Below are experts of layer 3 (counted from 0) of a mixture-of-experts language model. Rows are named router (the router's row for the expert) and show model dimensions 128-255. Each number is 128 + 32 x the weight over its row's rms, rounded and kept within 0 to 255. Numbers have three digits each.
After each expert's rows: "comes after" lists some tokens at least twice as common just before its tokens as in all text. This comes from a sample of Wikipedia text that the model never trained on. Tokens count by the router's weight.

# expert 10
router:029161090113175107102104149149069176113120113173125161130165076119066098136166168159157069118110124126128159105174163152150135226079176088107079135169170127175098135115052111136174156150130153069139111123148080135157154164102121165132115117133139102146169145125134134088149128113134098125172142205122098152107165149147139135151136145178168134169160138145076139167173124105149170157177
comes after: ".", "–", " |", ",", ":", " ("

# expert 11
router:107100166135138183140131137158092166120133126073137129151105165100175090164126070091140142143162203175139115172118139105130133148113159075083146126109151116075145115160181125158088195126109147144145147117140152159171107086161080139108179126138147075133109160154158148089118153123171100138165125160104145131182122064144135101102160102141162107112089121139154181159169087141129129087140
comes after: "\n", ".", "==", ")", " ==", "==="

# expert 3
router:122134202132086109110169156135188157156099100137132205112130139119118127105164145176136088146107136119153053122120095187145184164165116143145141079118119146143115072163136195085120151152155135098116130124136130065110168107150084091120087124160147164109107134185103112116098124144103102097123094171085160125197200153135187092136156105120206089137087119162131090112127105103130131073145
comes after: "-", " |", "|", " (", ":", ";"

# expert 6
router:190158137112127155162113126134136081062155174113155067132170130104138186089175138161074166151125099126146139146099093155063098144147071160082098169114127104173119156131134103093152130099088113162122149156156188106137065117194192132138153106178183110139133156095113101140156139155130168181103104114140159155121104189100107125110116149115164181109098107129097106092099136114159160112109
comes after: " in", " of", " to", " for", " on", " at"

# expert 4
router:149094069163125141132106102090119139059070148186159127132094112085098108135101123124120106130144169137114145158104142105137119100155117126102124085089125119135152183117117130078107095154207116166083113156175114177140150166135165088148096091110071093138099159092107120126119137112123151117131083057155141143071081107136081137113124146090104090164180161071086176116117136137146113191100
comes after: ",", " the", " of", " and", " that", " with"

# expert 12
router:169057101152160120121108104119112142071148155143199065147096130134089117155150155116107062146100184103121169201070134146103112095094157130127109119129118166181164139118179117092136065135079122121150123151072123130054160169150156122118098108106140162107118083085122180144114103129137114145161112109184109094078114106125093096167083142167108154178139143136122084124135133133075137114152
comes after: " a", " the", " in", " an", " and", " of"

# expert 8
router:153120101125138114111129096185166137144104168142088103199118128120140118111112122133171149073130082109119169159077097138171170141135046105132094083123115165103118143173093056149120102142147145115165109144137121140154164118073108094120146150125105099156161124117107112150132109155091208165089158099125141121101102137133104121107166136149085096117098060125124157098089068167152117164140
comes after: " was", " to", " he", " is", " He", " and"

# expert 2
router:140116127104119130162136121125186118089119107077136189123114084159169099156121151108086120159165090089136050153120156112166142126092177136115062156125126120146140114170130118120168124081120148169124073104131022125106160123123181106139105104122184160132169119098082109118118129096107146098140166171099113081135155123122186148096101089112151094114121097130098122153168153180103070148182
comes after: "\n", " ", "\n ", " 1", " 2", " 3"

# expert 14
router:140144191138126088091117147120135123139101147095063171096124118160109142164149153137104131070134117126134110082138149136092191151121103119135175113101138110081075090098114123084120166143114149101155111115172140129106192116092100130152153167126170122137145107144133133148105138119144084067169154130136136129105149184133118076082142085143134106163109123083146175141166132078173099063122
comes after: " |", "|", ";", " (", ":", " on"